python train.py --d_model=384 --balance_bias=true --n_groups=4 --n_head=6 --n_kv_head=6 --rope_base=10000.0 --parallel_block=false --init_std_o=0.00589 --init_std_up=0.0276 --lr_head=0.00924 --warmup_steps=200 --decay_fraction=1.0
Below are experts of layer 2 (counted from 0) of a mixture-of-experts language model. Rows are named router (the router's row for the expert) and show model dimensions 96-191. Each number is 500 + 50 x the weight over its row's rms, rounded and kept within 0 to 999. Numbers have three digits each.
After each expert's rows: "raises" lists some tokens whose logits its average output raises strongly, later layers aside; "comes before" lists some tokens at least twice as common just after its tokens as in all text. This comes from a sample of Wikipedia text that the model never trained on. Tokens count by the router's weight.

# expert 1
router:570612485392537533361438572526457587478442451453442478458437567410528558494521476522501485427521561441609587436484478540556451616499530480476487466589533526559415568543500432486448588413467411447486598554446480511420532612485482560571478549492561477561582439546542531535521495526519496514
raises: ".", "ant", "Y"
comes before: " ", " \"", " —", " MF", " '", " USA"

# expert 24
router:503493432422515524440483485455501522525538550585441512398479567457496556483439500500567419444478532468482554520442483499493523480438523503499414483499596484506451477459581488549403454507488513567565511419582526593525531476456477547489508520551543548507542473472530508516580445489520585552
raises: ",", " (", " and", "-", ".", " "
comes before: ",", ".", " of", " and", " in", " ("

# expert 60
router:460615420439588586444482581514527483455532522508524469502512482435397553471573581428489454431616501546465532437504498500430438546484448518469406512452483543485458483443576485463437551494442510554538463413591504547517575579470477492584471513486548497481552455450511590519462443486520509559
raises: " the", " or", " a", " their", " an", " of"
comes before: " the", " States", " to", " of", " it", " he"

# expert 12
router:560552428381491609421457572474574532501482518470494499442458535535484459472506490507544531464571622551513506511461484449535449500458559518488531445597588461454498463472437437510447442421399536497589482425516421540533540549545562467596453462452559585498534571446579457543481432546416569451
raises: " been", " a", " become", " an", " taken", " received"
comes before: " been", " ", " a", " be", " to", " not"

# expert 5
router:562469458508465528489473547520590491514466520480530490417492599463481518477494485490601480497565497500534525569474541488524410603463491550522482397466602410557444463450537462488514577440411432488467455546509522528537524541426520572569408602418519518521562459430450471520483489566394534411
raises: " ", " –", " at"
comes before: " ", " of", ":", " by", " USA", " MF"

# expert 13
router:462463408487469471416584525501524531508547413558497468486479459504520459568582500413538488510505592456513450397495447400515503569460376527523502536533602400458546555473520467467489528464543435463498545538584439560418474493410527503506456504527536591458527590387496495529510430480435475542
raises: "-", "|", " following"
comes before: "|", "-", "\n", "=", "|---|---|---|", "|---|---|---|---|---|---|"

# expert 8
router:500456449470497564461585512510515527562445514577467464426538531492440551554489565396542435479513552482499450411483465429492533509410416449517516488471594440561485558462485451587548538452393498427488423421483558517529519500458502561535494522460526628542601477429512584453514398424452539530
raises: "\n", " This", " However", " After", " These", " During"
comes before: "\n", " The", " In", " He", " It", "|"

# expert 54
router:487508470489535582413435557430559523556507465558485494419470477477571513535525484400493519488585538436556559384500523468582500550505442556561453539539474443497437528481554511585522512451552510460542507479465423468430600610473511603454518531412509607520537534494452502522496529489399567551
raises: " the", " a", " an", " their", " its"
comes before: " the", " ", " a", " his", " this", " an"

# expert 43
router:528537527533498584512579533501524521627475552479485474462423509486395526522563566397563513431619587480568520481497520390540456557439493500535433481586551429553498518418510380548427503507434498502603514471451475462484553505476549615572526545461508475541514454411524504504527418412504575484
raises: "เ", "2", "1", "ren", "″"
comes before: "1", "2", "3", " |", "4", "5"

# expert 61
router:526566463430515542424509490402564539537445439596439458420435430460518502542528507527548519410588572545554471465508480438513464495456484477484493568515595559578435599504567486465444597386397437539439463522587527606500476529429489543524490493445500604468502454421581508574512493557560593460
raises: " or", " out", " in"
comes before: " |", "–", ",", ")", "8", "0"

# expert 23
router:561578502564428472423492483524506472511548575600471547433521476521409481505485479413511565493539572499597499445557507505565441490549539532502470501573520482517525521449562433514416567527498475443595451473484444505432562619439485555556457449484503493571511495418616524584579490495456526531
raises: " and", ",", "-"
comes before: ".", ",", " of", "==", "The", "==="

# expert 37
router:550508429404543509449455497443505471490468476512486503507556604388369518522590554399546468453503521451535466400547542414526478619498468493459452490446535488580473489515491429528529466533481465459521419497556458555433545479549546580562436554493543590506586606446447494590496402478457554443
raises: " them", " it", " these", " its", " this", " him"
comes before: " the", " a", " his", " its", " their", " these"

# expert 4
router:571450446499491498481526545502545595495512485569491544548455516484468502526543455474497547542561535527500469456501509505479485520552472484432445534588543480454525611463492495618514553471482506583489420450522440521454590540410516540475609610471511542561464504422460464489529414452382593487
raises: " it", " which", " this", " the", " they", " where"
comes before: " and", " the", " he", " which", " but", " a"

# expert 51
router:603497404473469491533430581473458439528558439582551597432519561501431572455546579401577467398496558430532570517506550530522480549405455524495419412585588408589422519449491547499414468448575485507489459437493502542519531498511505554556458505418522552535542535494532501557601499550459464536
raises: " (", " /", "ist"
comes before: " |", "0", "–", ";", " m", "%"